{"d_expert": 32, "activation": "swiglu", "init_std_router": 0.0288, "n_kv_head": 1, "rope_fraction": 1.0, "tie_embeddings": false, "init_std_down": 0.0, "beta1": 0.95, "seq_len": 1024, "doc_mask": true, "train_tokens": 734100000}
Below are experts of layer 4 (counted from 0) of a mixture-of-experts language model. Rows are named router (the router's row for the expert) and show model dimensions 0-191. Each number is 128 + 24 x the weight over its row's rms, rounded and kept within 0 to 255. Numbers have three digits each.
After each expert's rows: "comes before" lists some tokens at least twice as common just after its tokens as in all text. This comes from a sample of Wikipedia text that the model never trained on. Tokens count by the router's weight.

# expert 124
router:142181104139147102119102115136127154158119159129105122129092106144167127134102148119182111104147129092117107137112135137192145115150092103154191181128105160178097082101146125130120144148144139142117158121090120112168082094147111136141120107115114133113152104146154077170117150109120147161100124096132133159115102131091113135156131086156121131147086115114166109152145136141104125111134159127132115130116118153127163141163139052143097123132126111152159164115111134120094118144121099114101114135146118103142123154124092097112109096149123134098154092110163176125148119127123139141
comes before: " the", " ", " a", "AF", "|", " Best"

# expert 49
router:089105146134113143144161131137128126156128153150119122186109124147126119134156090110155182107119092124153138144131115127091132131099133153120145127132122139178147162119133097100113095144133140085110137140120155128143117096146097130086135148129127135115093117141160083131092111146084176133137135119105090132126117091144144144087117134139127142125103128167076146097117160126151124089148131157117119110128125101135152160147125167115124093128121121171103101173136143187096100147130092127084114141135131128065125068092085112129108179157142156125096093129127111168141160109109116149
comes before: ",", ".", " and", " of", " in", " is"

# expert 135
router:120144099141090155094131156175121140136097097139170114109116179124066163124140127114134089115152160127120144121131108139090110127119111117129129099082139094121122103161141107146131147137142131111129144146110105133157106133085141111151079113160146124156145140130113114151105136139168119134122106144143109150106078076124163115120158109068152136147168155144115154152135163124098157140101157136111148106122146127129109097181088106089090104093137149111143142120161131118172090114099127097125183100107116118158140127155133088123131135133117111112100150130143143152130175092092110093
comes before: ")", "19", "),", "–", "18", "N"

# expert 78
router:115171121139111103123121110090126161124117135105133131104142132168140125167184118098124163149124116094136130094129155101157155095161096136131159092121158134131109094149110130111112159112132115133144153107088103166118121122155075129105153093130147113087145144095090141160125156107168140161098138123157126143137160112156130098154154161178117121116117128155144132144101103140125141094204107150122127149113112131148144059098114141111116134111117147142110120172135112132101165172094103098105131116154157133136148128125161118124082119086155170114151124114148108118142157175127101141
comes before: "-", "|", " -", "19", "S", " Green"

# expert 255
router:107134133142106086144153148100149141141136094139175121140141101113109123138137128146120154120138100110092167107130167100092152112137092126143117126123149140169091155137097134068134121169106206162105129163109125142097134088110105123117171109126088113135108109108169157185128155153112093088150108144164160086103131158135087122076149126147104164110143161124108116124128106148146125141135118120112092115126096138162139117108160157090148111137149152128146126164142130128109131104101119130107121127097174113093139132136118104134141169079146109106146146143088105132139148109141149156
comes before: " and", " which", " but", " with", " is", " including"

# expert 179
router:129124107132141152117175077123118153073094142125136121108106131161122111088108133154154151150134159112141098109141116156128153132127130106146129151094135077137130137080092131155141144150152158171118128165138119094165161113134142160159116177099137159101166132130143146156062144162141106135153158142111105132156139126145144153133134148111094122151104150110170125156103104156134165160108166122106128113132158163102115087100131119131112139108113105115143160112144128103097102139146154142097105134154132124153113145111104143174174158173103111123147099130160153145162144107179106150
comes before: " |", " 2007", "S", " He", "A", "I"

# expert 117
router:103089133110125102170143117159171128149105109138160131107142128131087095114118132151151136090136127134120139148158135114104010112136156141127088115129148115149120107145158108110099127091107148133133101121142151107101107117064159121124162142158155131144074121111102168111141132122122111140147107136155162100100149136142134150125139082110111143150122120113116118140153140123137151103126080140162167092180163111126112140124183117098108119110143100123106139131110144110138106125144149140093103116133119105126110130147163148124169136128165180150146094128084140153097139134123104097
comes before: ",", "th", ".", " years", ")", "5"

# expert 152
router:154136111174128150139167133146162114148132159094116104125135110116093121114110133149164152111087081124104119109142157091180120120113116145102134131165124163172101138193160142122146144142133127126131099131127101130102109079117109157136124088102112166132105139098114158171113100124144161139098103154123166143115133097142116108148117124156103164165150098136157145132133092132135151154111121134121180132156108098092122091128106090135109136084119135163116113099070144164095131094108117080095173132114120139139141105134137099152102139135139116112120144097093098139157136175126144149
comes before: "|", "-", "\n", "==", "|---|---|---|", "|---|---|---|---|"

# expert 120
router:131151090129108151102134117123109133115144106129131087158108117110128141121105117162134167127139164173112096101141115137164123122106163146145126100108136095149127122114140101125166083137126152135094113126169102121091158162144080183105151138134118113157126148102126142155142131107118127105092148128126115181159166118100077112089100104121112160100154065129154111112171144139096086093176089137132126098146149129159144146091187128125123155167109180121116135117172106127129156121102129129084118119106083126117143105117138138127127150132116102156125090153145147144115129134098145150
comes before: " |", " (", ",", "i", "ov", ";"

# expert 187
router:119130128101147149146147130149102130082140127155123152097091124121144106165152112140109103092145133123077143132113104148175156127154086173120120066148147076117120173144116108146133137125161119143122108148131151120150116135129137090125127109150102116167122105126100117084148099133124115139144167116175113143120121116146155129128122136102145120185110118101157123106107151175169125117119124131112119122137142131163119162089128095167107126148123099125153112161161172139123089082116087171085127119127183148123144157099103146164122121148124100152101104129092146116140143182080112101
comes before: " to", " in", " the", " from", " on", " by"

# expert 240
router:115146139102120096145116118179132115142138131148131115111133125105093132140104091152109129086111138111121134127176093138129035139095158141140103121115155092132111100147162115084109116095112160147135112093113159098117103110094155122105168133159127145154073130121102143169131117127118106139134144122173147133106121115144098146145147095106148162129143091118076111090112147122163159116135087125143168130179183146133119125105183139114111104109158107106110131145132141147140096142134161154091135127108128114134093144136170136138164155131130145138143110126132147151123149146086076105
comes before: ".", " |", ")", "–", "%", ","

# expert 18
router:130132149118118130148137179162143127103117112160139179103122140161149143145143111139142130112065096126159110126127093152122145110128130147140127173129150119175149114106102132151094116114153127152151146096111139105159096135109136138156146125089188155094162144119105142146109081135171159125117115122146137109118145151113112139159148159139104162141137160130122062161101150121131149137143165153133120156072169118115133126123160138119145155150155133137142133116148146098155093174181153127101133130176155127160105149114086114156144094159135108067130094102133148113119101105113121104
comes before: " |", "5", "1", "0", "8", "4"

# expert 156
router:131159159121122131118145161128137106140116082131115160135126122113138084149153122111122145118106074116152146128151120140132105132113140158137147154112104088141137156144181101149158112133116105087107128108136154134113110125141112170094111159137144160098081133136153108118107099163113136123084076096151148095145121144068133119091111140130144138129106142180077142095102138142091129099141120131131143115124174143120166145155141143086192132118124132110079140128101142113112128126140125145164123140099081119084087084115086138129140128112101122103117161115108073144126135111155167162
comes before: " of", ",", ".", " was", " in", " and"

# expert 233
router:082133136109116135150140129118113127127125097112116142111144131113106122108166123119154142122134171164130121104161104142139127151146135170156126089159119114122122181128169128131105127140133133102113137071168179117138115150151118154121114153157113125106154101110108136108159156155101137124175105099138114098088125163158144136111111167138125071132104092084129155115131104095127153078129133110144111125137137097137120117172168102142120127097109048173148101132130147128140163111101121058150114118123185133116125161130128097163111102151091109153097123137118090132125108097124135107
comes before: " the", " a", " to", "ing", "ed", " his"

# expert 186
router:127103173119158157166106146158096115137171156095110171109151147142176130156118098121121106108087128127144091085120147123133159100121162125071125175125133134101129110130117111119109158149126106136135127132124094128050110112137085171137142102123113107117129106151168115168098121106109156144130164095151112082137143112099089149124122115129160153143163145128147094124124139125164153103128146103115091146181116137160164120121134153135129118114150175135124129154092140149161116143149121113148147110101144092157098125159148123139150077161135103131115096109143135152102116156113161106
comes before: " 0", " ", "\n", " 1", " 2", " 3"

# expert 32
router:105148122171145124151108132087167147121112127119111146168164110134122148177106137131122096113150127144109117112103148122147129132166160142109151114143146162112100183142133160100164143111162161103131143145143167152143149121154136168070157118095123100116110149134098103122139113149123165141145122077151168108070081136127133095160139105138123163150096112106142095149121145132128134152148119125153149153154128145097122177083139119122134136145161098122143111169130107120152144104128102148162124117108156089098110163120137124101149078167118101128177095099114120101152128113169154140
comes before: " the", " a", " be", " his", " its", " their"

# expert 96
router:176127143082139135124157095139144111093166152102146106118118147139159138130133078144149135138109099120128137129144112172119157140099140108130161156109153113171132129134104143139151163138170105157104130126153147094097093125146117130140107104110153111133149142153167117171117107139100165112136145127147141182163154150143130160140142143159144158111104120104096087121149130094139163137152122140093126142123157126156191130119153151102085135145162169163090168122135137107113133117123137138099167154109145129131124112116156142172116122165112162089082154084142110153122153103078093141
comes before: " |", " 0", ";", " 1", " —;", "–"

# expert 153
router:112105161127119120139167124114137142136115134185144090121096077113158146110147153156156146119145132105137128087124131144116143107118140116131089138109153103189125125086117149108121129140158143165129146149112101117143101109117105116147152099113113122076139095104138131124077154115112131138143163114117132144144178136150175169107135184098114168158128121083112110152089156103096122129148139162109128120106130126139129115091126108085134144120136091154153148151124129083115103167152085166088106129159151147141137132129060156122093142117141151141099124160128174141141126100095102116
comes before: " |", ",", "\n", ")", ".", " ("

# expert 221
router:099130151101165111122131152116148082098093114150176134123087117113119104125138144139145117102132110130169179103142162130110155136114119152140171110097143079121121129166115141144145098145135160137133145135126097154156164127078144140098110175133136122106145144131153165129168114094124158130099095114130130110089145149163115138124191132162071140116126112143119130136112159149109141162094078123134125169127127162179139091112115147157115146159149139136102129131147140128127119122091111150122123133115179145094125109150118132144173133150160178131133106104103096145169076093148126144
comes before: "\n", " The", " He", " In", " It", " This"

# expert 213
router:133157134168144110138169127106143090127125107129156105102149143109122132085099153165139160120080076148134130178152159090159097106126105145109104106125139148160151187172136137110146151154127105136116147141127097145097187118146119110144108113176127159125123120119121134163179108117137120118127103159120137156137139148136114130140124124143090140146143094165168134133176108137127121099094130152124164158137138128143153163104123107151125154164093144132136078164134125096135149086116117096121145168103150144081091089142163121154160142132139119135134131101088101149148092122148114098
comes before: "==", "\n", "The", "===", "In", "-"

# expert 118
router:149154130168097125095123099141126127080125132112111106132088149144117106124163123120106131103158122100097118149120097110112146137122125155117137148118121093122160141128135139095111127140123145137057128141187134137094121116134091139105098131100106103137112109150094144102154130154092157112117154133126106109080102136142148137101123115138141089145120110072100160079120146134115130142066072136127153134109164136153162135138153111113149145124119091121115121129121104165099091098077144126143134135092138150116132108140111099137154075069128117130165136114134118191133174127148189118
comes before: " a", " to", " not", " been", " in", " the"

# expert 109
router:131130084111136092127108094126116124107160107096109100118098110118164097107124134102085151115139088128115120137115096119103146166145103162112149145149162134119093152141130112150123149099106109117085135154162148147130105138113116165181087133120128145134130096141103098109156119145108096174130127104160166104124121163128169139118133132078110131158140130093181146077130175145123168105136168176127134145119117121104132095123131100106179104182120137139129113151105163129111096101121119131095126127141174140129109166127107122133103115096126082114140101155113128126123172157092161097
comes before: " by", " in", " to", " as", " the", " on"

# expert 4
router:145169135113140100126065130099110141106129127118156114140112089151133111163105142109133078135102128092119124105148164151156169115114154147112121123144175075117124109128165112094130119121146129146139119114091113131102088107091076127107129118160108128111149153106118135189153109074153135164138134113152123168157097108160143076132152130151093143132151106097154122123124095130097098123138127060094094147138143119131139086112146137111132107159150136134119099152153117120154100122078093086111171117134147113124131124121146136123108087123152134102128109107120121144159158104098129174
comes before: "\n", " ", " -", " 1", " 3", " 2"

# expert 254
router:136168170097150112111111111150093137156117130101136099128112161149122142138158121147144103126126131112144110111139160100153158115061115151116142168129174139146125139126154144104078099136120124135131139119114121088114114090139078118114169101087143134091150181099089149169107103127145140127127098126146142130112135105144158121163098180141094130172155092155131149121123115109127114133121155137100111137100185134145174072105152127128130126166123175134144117158142127102150133136107100108133134165157177120113125121125131141155089140167154104129110166100143153135146184113113127141
comes before: "|", "-", "\n", " \"", " -", "=="

# expert 24
router:109084083108081118096168164125096148128134159135090125102127128186128167097159152118152094156132150099146124097126130116114129128136091129142101175162102165134126112118093145132139155098150146117138119155126108123151142107119126148103120128124167124142115135143115098126111143152129129157112115134095136148097137132149115088139127089101130135101108108106162097137107147106143162180138155115111111111098139064121117136141091149119107132157149119101088158171108144126078105097183147128095108093161135157121149145089103127090107118140130110147119119122097077163121158143142105085
comes before: " the", " a", " /", " his", " S", " T"

# expert 251
router:128161090141122129141167123161153132158161123157098136111112097110120149123160133095117129097151121107148154071079154142155139139121165115094114121090095096098159161107118143167129150116153094174142131149117144090158110100122111107135147135082152115139108164117121122160114162117162141096110107108175139159126104161135166092167104134086191129102130132139135142102104123118163154136146129167107106125169128100154147158152150120111135092129128139143122124102086158145102106102099130136147142105140072126147155125127093105117128152158102152144139146103119151098156117169125142108
comes before: ":", " of", " (", " zone", "(", "="

# expert 94
router:132150121107132122105150142124145163113165140139113107130148095142152134122138094116181097069109117158146135161113115180178153111107080169132128163124102098151098146130132150131157133135137118109151135119107140115171064093179123109118123112103120138100119146108132100128117124111091154101119124159097105156164121088108153140047138105156176134143103098135118147109139169136145140091117153147098103097139133127167159151126135105087088130093150126132114120158112138139158102180095117110113110135115107113096118139107096125142097146089120160132120111133101116125152134111121128140
comes before: ",", ".", " |", " of", " in", " ("

# expert 158
router:165179106180146135159118114160162101147109144160127118112108120125097150121120148103112137098059131111088118112159146147146082130098129132097119074146083148110111156156166160107131165113135120138143101134097096084126132101098149130108100141107116164111143148133127089150156126120142151071100125162111146143138168126144105126146163146135097109111131104131147164099110082135142158162145122118132126131150114117106087121140129124134141145078089087128129122110126146126131141121111141112127199144128083145106156117157099078111117153129117154105130163133145155090162128131135114127
comes before: "-", "|", "\n", "=", "==", "Personal"

# expert 237
router:116109130099105138134132162128167109110096087143165100148116087119155136087163081118124128097120107150134175120152130125151122145096125125131086113161141155158128119136129117122112127132120125087140155106093161144136123113137118163088088114119140104088112111121124092113105150130110171132127149154086116094134169139095169145094130137159126123166092138160089180106137117129094159119133135096140116073090116094166110153120146161113140179117130126121128145191096135160145109122107148114100119151112066120092122118115102132128143132089161128149132130147141090125099169128109105128
comes before: "s", "ing", ",", ".", "ed", " and"

# expert 196
router:126136136098129135100122137155119094089112165085081123108118120119142152100135137093160110170154146129139105115131082159094140081137115103139090132106153112111110118097102151128099165136155116184138168109136104157140120112124123096140105140147165121111145186114160095145104101139153151120103133100098100138145163095130169127138116156143127117171100126160107124129091126117116095115143156127128092150072140155142105124156109099086113169129140089163170160174096133097115129134131134109134100130145124129156121130117136173134098128128110143195117153100141158148149107115116100127
comes before: " |", " States", ";", " —;", "–", " Kong"

# expert 74
router:166132164119104081160126153134170106107111129165116152126127116151158106094160138105066130134136149144102154103180111139122142123145127119106102132163087173129148144126151160125144132118106127082142136148077125140109103171108137094131103161131126109141121140117127126124102159129141158110109144148118097094127139173098140143104106165141136140120124160179080144124143115118136173097107137110162128109075148121140141162122186126096153163111124109148124142072088109154138169129101142157095097124139125137146108141153110138123113110121150091100087125173139133103111140127106148167
comes before: "ing", ",", " and", "ed", "\"", "er"

# expert 29
router:138180163094144146094089140154104082072131130123131139145147151166140122131139084094139089158131101100095096104116090098092124153159102131121146178147163114104155096094118099151137172132154128154179118125109134125108116169100097099159116089136143148132150144100124095134147071144115151118121125109173104128149113078135151099147142124143160119154122152126135102124125112106128138117121148146095136120112141144150181143121122127164145133105171139145149149122112143115114119105096165109173157122139108144163105154098133115123092106128094132093127155099119144104102153106119128159
comes before: " |", " —;", "N", "–", "ision", "IN"

# expert 9
router:118124084141141157145148126148108154123120104127143106157098117151123124134090153157130144117113150163147085097128115137142119125130153126164135133114123140126145130179118087117173096122145148083121094102179108158107164161123128123100148130144108107146092138139128158154174118094128107108100153143094100162168094106124142156076132111101118160117155100086145134097136132130147088141143125127095172122112150142179089103107145127111120173100088137103129148104133067131135142123088134115115126115093111105131136124142108164127139148114158095127118088205139146099086113134122125131
comes before: ",", " (", " |", "'s", ";", " ="

# expert 208
router:101136106130131130113077109107108158104151152142115110134107093177173135149095098104134079154110109134114136122116180119132167113099159147113126137148140111144088104155141094157116110119141103148131118122098096142082093135144102108145122097172100079133140164132141149173124126071137125158112170112181112128158155095110109078122155078125112154145173125105140119108106114131131128149112133098127101154138171148132149124116144147111161111107126145132121126126165108169133154104123092109091163102111165089141170129141159107153161093120122127126124124126090136154147137108110133144
comes before: " ", "\n", " 1", " 3", " 2", " 0"

# expert 212
router:120127158145147121168155141124152102135121097131167103131132112101114102102132156140143125096061120115143141162155161125140127133127101162140149106121101109149117163175110154149143092157097111129138131112146110134119177135127147148129148150143111151124120125102118155140165100090119134084129095121131171110105154157142058111140139127141085137134137107154140131136181114150149150148113106123146115154119139139164162132101142155162116169127148134119107147124148135159142141095115126145142168134113145141008118101126149123153172139130133114145159122141077118125157087117154131115
comes before: "\n", " The", " In", " He", "==", " It"

# expert 211
router:089145122113152149130089135166119133138117143114097151096142111100140164176127087096145143115118162101120104130114143142129151129147121109096109133120151110100103093162130130131092142100130122104160146149113126131070111115135074096136154087165150083115131161101136106146115076161114124103125162064143117127117160108081123166132133157145131103113125081105156123137116146157155116140148120135109115152188120162135167138094131106160129113120126119103138173106124160165097111147089105105146139175138146145130091082139102136089109099099141117163126137131140118121126120119124174139
comes before: "\n", " ", " 0", " 1", " —", " +"

# expert 143
router:123155142066160156143133117174128127115122090096158124146091131107141090112170133109097121115148157138108120136099130102159132115144111188112148125113131107147116127127127106135126082120119138111122144086110116101121135146128095155158108153156112156135153120117120131095148067146093117115134110095142133113086130170164140145120095142112105104123095079138093167106113137141144137091126097131090130167154119121171172121147125071174150126135136107157120109167154108118138093082122114123189133115103181129132096124128151103148126120099127115129133151137092079122167124120158116125
comes before: " that", " the", " a", " to", " \"", " it"

# expert 0
router:101169130173097104128115135116142168135172133149148131114157099122120135104112139163091121147143104100102125112107164143135159153092107104166154167103166164130093134122101140096126086157129191139113121157134139134113100109125123133131153139125145101159149126102143120177166154157122129093111135097130075106079115159125114139098173119114138151117138107117083078135095081125115113138122087144139104122106087144114133135104129155096133109148157166086132145144157138100120093137102134146106109128108162139129138143120105134166109167147145105106167143133103154112116167098120143163
comes before: " and", " which", "000", " but", " who", " where"

# expert 222
router:166106138129102111113157105149192177163127099178162113118104108151147121127147112147123156081115144145080101152172156120154096106093126114152126141136143077137091107139099088131150150155131131127147080144143155094096095127078131109108113131112120173160104154128141129149159120113079133166165135099096157140147120164178120147099148119100110142129126139151096103110118145115106150124115134157152136108160145124100103132138114127119115166149149105131141129156141147095084108114099113158103115113131138142147110134159125130086151141119140173118144100156142146168116092122140133159
comes before: " |", ")", "°", "-", ",", "."

# expert 61
router:098124108164092160159155163111158134188109116152089094145125095158124138101127151119103106131088118134097133113115168125159136120095117154113133091139127128118085107197145144104112126117156115123147110155101084160100096109111124143124184107109099103114117118116119168129146105101122148134096137131122119129130170113131134107135102110160091142127151087120138171122114132106102131155171119085132142123165114120098107100110087137142135119119095120101129121128117139149110134102097106090111156124138125134107160111180078110103125141132182146134124124119081082139147125142145191107
comes before: "-", "\n", "|", " -", " Succeeded", "----"

# expert 26
router:126146140172127106142105137131131153100139123144181138108165089101137119133132151141103123164143097121098154107107156124146158120082104155142170157120109168147109152111114143127139097165165153138120130172124175159098159087123119140151154136152124098159147134106159108176163167171113129082139116107141108090080113176142109138071131125129105136135123105128094090159114085140102106152121088113115115149125077139122136129116128130108139100159133154118128148150148124102117131134129110134127108141111166144100134124109113147146101169121130102106165139128082135104102143082133155181
comes before: " and", " which", " but", " the", " he", " including"

# expert 150
router:155117084140138116118097140157113138150167106148133110176130088098135132099076121111152119134085165145155133104140120149157131116110130145160164110120138094132166103163112134150137113114156141151134111104177162119115168149145137143105140114104104121113098103114129128161111118127140089072149148148104084102162155173092122093073152111163141132129123090152159086110088114135118091099153142081130159134140138142177097117112142104114170145145114146119115139153119094116118078126106105120128110117119109150130129111138120169109158121114131121184138096165142129096128142128120105090
comes before: ",", " |", " (", "'s", " and", ";"

# expert 15
router:177142164083131120112121115157117158093106121113134120130172081084136151120169115129105109071119066150130154145124132147123096119163138107132158140095135154125097109096101158099116118152126104113133149080091175146102112106154081160121096128126110138090160143117117122090124106156103151133139101157112131113171154158137154133092124152149136076162137139168139177089128092115085148173118159091110116115108096145149159142139104116125134120138110118128140105118103130137104114132104124098109120138120089117126127148161152114136137098085144111118115170105116124139131103108134161107
comes before: "ing", "ed", "s", " of", "ers", "er"

# expert 21
router:074136182101128117133149140182150157090116150160124134174155105119140126135155123123131132154124116162155138104143089162103150114141149140145135146117105125164132149142127146111123123088172124097123121136098122102132126129150089119130106162118170098100125119121103112143102154103105152102073095125108131124125159093124174134097148130158162147103094147163139147137114130117101139120139123165148103110087135107113131118128146106130152117064136109138139117119116149110145092132135085109119100090163120103128134116120098126109078137137134085052083074171124133146148128097128163147
comes before: ",", ".", " of", " and", " in", " to"

# expert 188
router:104163135133112163152137107099126155101132094109101105110123115092104118100109118116128142136140138161102128155098095116132134142151129153077148141123100090105132119151155116138148123093149128121112102117165156151119122125130101175092099160104088131114118126125124150097188147137089135113135133114198136103090120138114142132140108141095132115148102078072155126113117153155139157113098135114144165138104129167111168090162168129116166134113120093132145109149113130113138128090109117084125149135127168157102108165141134081153126083124096107122133143179151079153121155159103147120
comes before: " the", " to", " a", " by", " in", " his"

# expert 108
router:122111155116107075124172098147145130122125074142127117120116103103107101124092144131115180091119118121131154105180112109106068124115135123139127130118120094139139101134155130125131119109106123155166135138107165124086103115127133113112129115147106126137095138122130156123149107106107165147116136096181160111127112162172142136121123077119116112119108152104117095108120168088146158106130077159149169111190177149137106139102140139102135116100134107098098167110135112114140118091143136166080116147133126104123112154177158118111173153103133154131164088146096100140097112123109125151
comes before: ".", " |", "–", ",", "th", "%"

# expert 98
router:121152143147164113163093104122137107129109125161156113163165149127108094120143109136149108142111108152098152117098142090186127115092115149142155128102130149139123154092154135114151093138121110133116140125113121107117133093093145114135127149154140105160132128179129090127200126145154089142157063096134106122106146160167068102104132141109127165145102070172101088145149137150141104134135076106111130150126124150146141145121122115140102139141170161140121094142108098142151109134128111157141138176158134107119103127127144156132073103118125128099152128136116145083118106088106112119
comes before: " he", " the", " it", " she", " they", " a"

# expert 236
router:101132177111135143148153121186111144127152165129118145149102088087109097166136069144107160072121077112162134150160106140112106106134181121112127155115108105129130148128124110138127154132133142098102125118106149126118147090143118119093133150143112120163051127120099108110125141137079138084114153137115112083107161139122133152143114111103164114122089098160076126111114133138154166127123136164135162130122151143112135159119182128105160104111126139118124105149140166140104088165112103109107121131116150136070099076128102117158117155130150119144110114142131126113124125126091131144
comes before: ".", ",", " in", " of", " and", " to"

# expert 133
router:137103163133109141108118157103126147117138166129086125090112115093099186131143140119150145124089159086164099154172103139094135094126093139119142131127140090137093129138130148136119169109126117138158129119122119105130125097098124161120150109094154158122148176084146079123115114164134150111110094118137099134124141119127127135158094161157081109130095106135158104121071117143159159164172155120086113134110129152097085075085141155140133152101134110158129145111100150116122095141159131138136127140157122183153114143127099137137113116143125166151116150139152137131156095148167132087
comes before: "|", "\n", "-", " —;", " 0", " "

# expert 204
router:136098123141141109106165110176153142091140165116146119121155133138164134113121140061117138127107143121142144177106147095122152144127112086151104119143085128118178099158149098110123152130177120145144140158131130133146106185144098159140098135144090109159154096171118158137110106094159149143121159132158123118154136099093099130114111116110146113129154127181146162180125143110153107164100109137107118152180096149139147157100151096091121133093149143117135116165103125135129147154117112125114149118104145098140125149134152112078139169107115178140111120134152148117166096120091128119
comes before: "\n", " ", " %", " Votes", " 0", " Notes"

# expert 36
router:105124162101120106094119130167103158097143119153123135136087077156135112171125148101178164149137121103159154086131128172113154104141135105149114150136148127153148154145117136123162137139146123091150150105111131143075119134147094116125110082139140116142106128112091112162107166064128159145153169127113134123103133176137150094088081128147089134097116164136077127166142146108153097142146130170144100166129141154089103127141144130110147142152122149119158131138122169103129108145123137103127100104130138142142089096091147111188124125168140128107099111111144108109138124149126150110
comes before: " |", ",", ".", " (", " and", " are"

# expert 185
router:147120128096167102111115127161114122095128176110156128144160134083146129125100148087152161133109119089097116124135072116114149094125107109150084153134122099118139125122214134116148155182155119126137130148115136123131138093108119144152102129160100181131161105100122140167081162163156163120160104115133129185136117126111126124116125166161151107105102138110144123137124144140137139154078148126098139162125120162119118123103108098168095114114140108172130122102113109118151145126127141121094139165113130154155120175140113141155124120166129112099094131129143161107127141144080081136
comes before: " |", "|", ";", "===", "==", "|---|---|---|---"

# expert 6
router:129149102140110124140141141126120102135166136177122107140140116115141118084122123149126147163109157099154098108125135081114128185105157141130166120119189131068162125086118111132146121135158173119128095093133120110126159136137142172153131131114118100124113169123098129156098109103131105127119119141106078135142165142103134133081111146133102146116083128131177119150100171128112092146132128146115148178113142159162103099081159089143130126112129148114166118126100119094134118127101116166124117083090100138140165097109106145085139139157095092112107102172154141111126105131122103142
comes before: " |", ",", " (", "on", "'s", " –"

# expert 230
router:109163170157136150131131132101153099128109128144116135154124124100141109171116102128139183114134082114160167124164132155125120113131173162097131144127112125126155158137112121149143129133150134066070127109129131141128113096145149137132145174122144134156084088116152128119133142146105169107090114122126121110130132163087139142071085137121154109128106101150064117112110151147100158110153072139137107100127160085114139160134170142078137093110140134118113140125125133125096131130158114136156124142076130146080098073133104125144125119114137111126107109134133091140163140101136150181
comes before: ".", ",", " and", " in", " of", " to"

# expert 25
router:143153154116117163161113127160136152153133105179180160105119106154103108132142133156159148113148086137089098126097156140127085112088178155093123114071141111084111118130098155127128148093108121143096094102149145129130092126085127124122138125147121099118100127104085136129153138098129120100153097095145090138141114110115121110095118113127127157162147100097132108146116153165090145108143115154117162105151134134125106116097137116101119107087155167123113142147126143100144082174129111153093150117133162104118091116150145147094133157093160158121102135142108115147093148116089097094
comes before: ",", "–", ")", ".", " |", "),"

# expert 183
router:161132158117169127097136144160130139115124142156114135132156096162112141142106080117135155133154122141110159123114163140136097142144195170100128130106113147126133105163138162117116141127118111108116127083112151151146116138142136126131169130150155114134152118085116108111140131146098124096128068144161115094161175125108151162138126157129145120164164131112113120147119160141124143135171108129150132148120126098128088132137149117145097125104154152134143126129148179137141148169142102095088140141156188108087065085100120135134126144140136099125086164160062126148143086172116137153
comes before: ",", ".", " of", " to", " and", " with"

# expert 81
router:147141130103086151110144150179150105108172155119106090097134146122153131117156108109140150133114106084128150085127083135122115118133155164171157164142108121146128168108120146153133148148155107148150161127109156121138105129165117122165094105155110137104127154147141123140115084121126169168094094157139119174162098109124125146134084145139155112153131150127138103124185096112113136120138139137113135165122089124144136162164135096131109153122194132180137145124154127132075143144135114084107153153128148129140099181134152100122124146112116149112106139097122155140116112187111103112
comes before: " |", ";", "–", ":", "|", "("

# expert 8
router:122144136150154147123093141153102147131124120140156110161174145183121107126103082142177108159131137139125129115104143152137077139135197162114128096089131168126118110133134168121102118105113124139100108089111147152154112101130141151129164099178148107166159109102092122108118130138137076119112100121123123149133174109122117135131118185139144143128189126107140134153139158129106105150136111111147151140159101093156106142138149096132125151105142103110149144119165156127120139173135107121103140104154161110122104088098117151151129175142155127097119157134066112128102111164119100103
comes before: ",", " 18", " 2021", " 2025", " 2022", " 2024"

# expert 84
router:111127148128123145161146134126122154143130142136127116152145127111078121110149138109155079165086141121165116150168123095167125123153135112128130124149071167171128165098115103137130113128159174061154119161124132113137136109069156151125126132143151135126115142143132108108124130171157109168170085114101170150129121148144088081146148136079136128131130088131142114145169130174156113132151150125104110128116136114125113144148135127145133131095138100139101135158118080130124137121185141127116127142086118157128131153090104116108162094092111102153116103147088135166153119066149118125
comes before: " the", " his", " a", " life", " this", " its"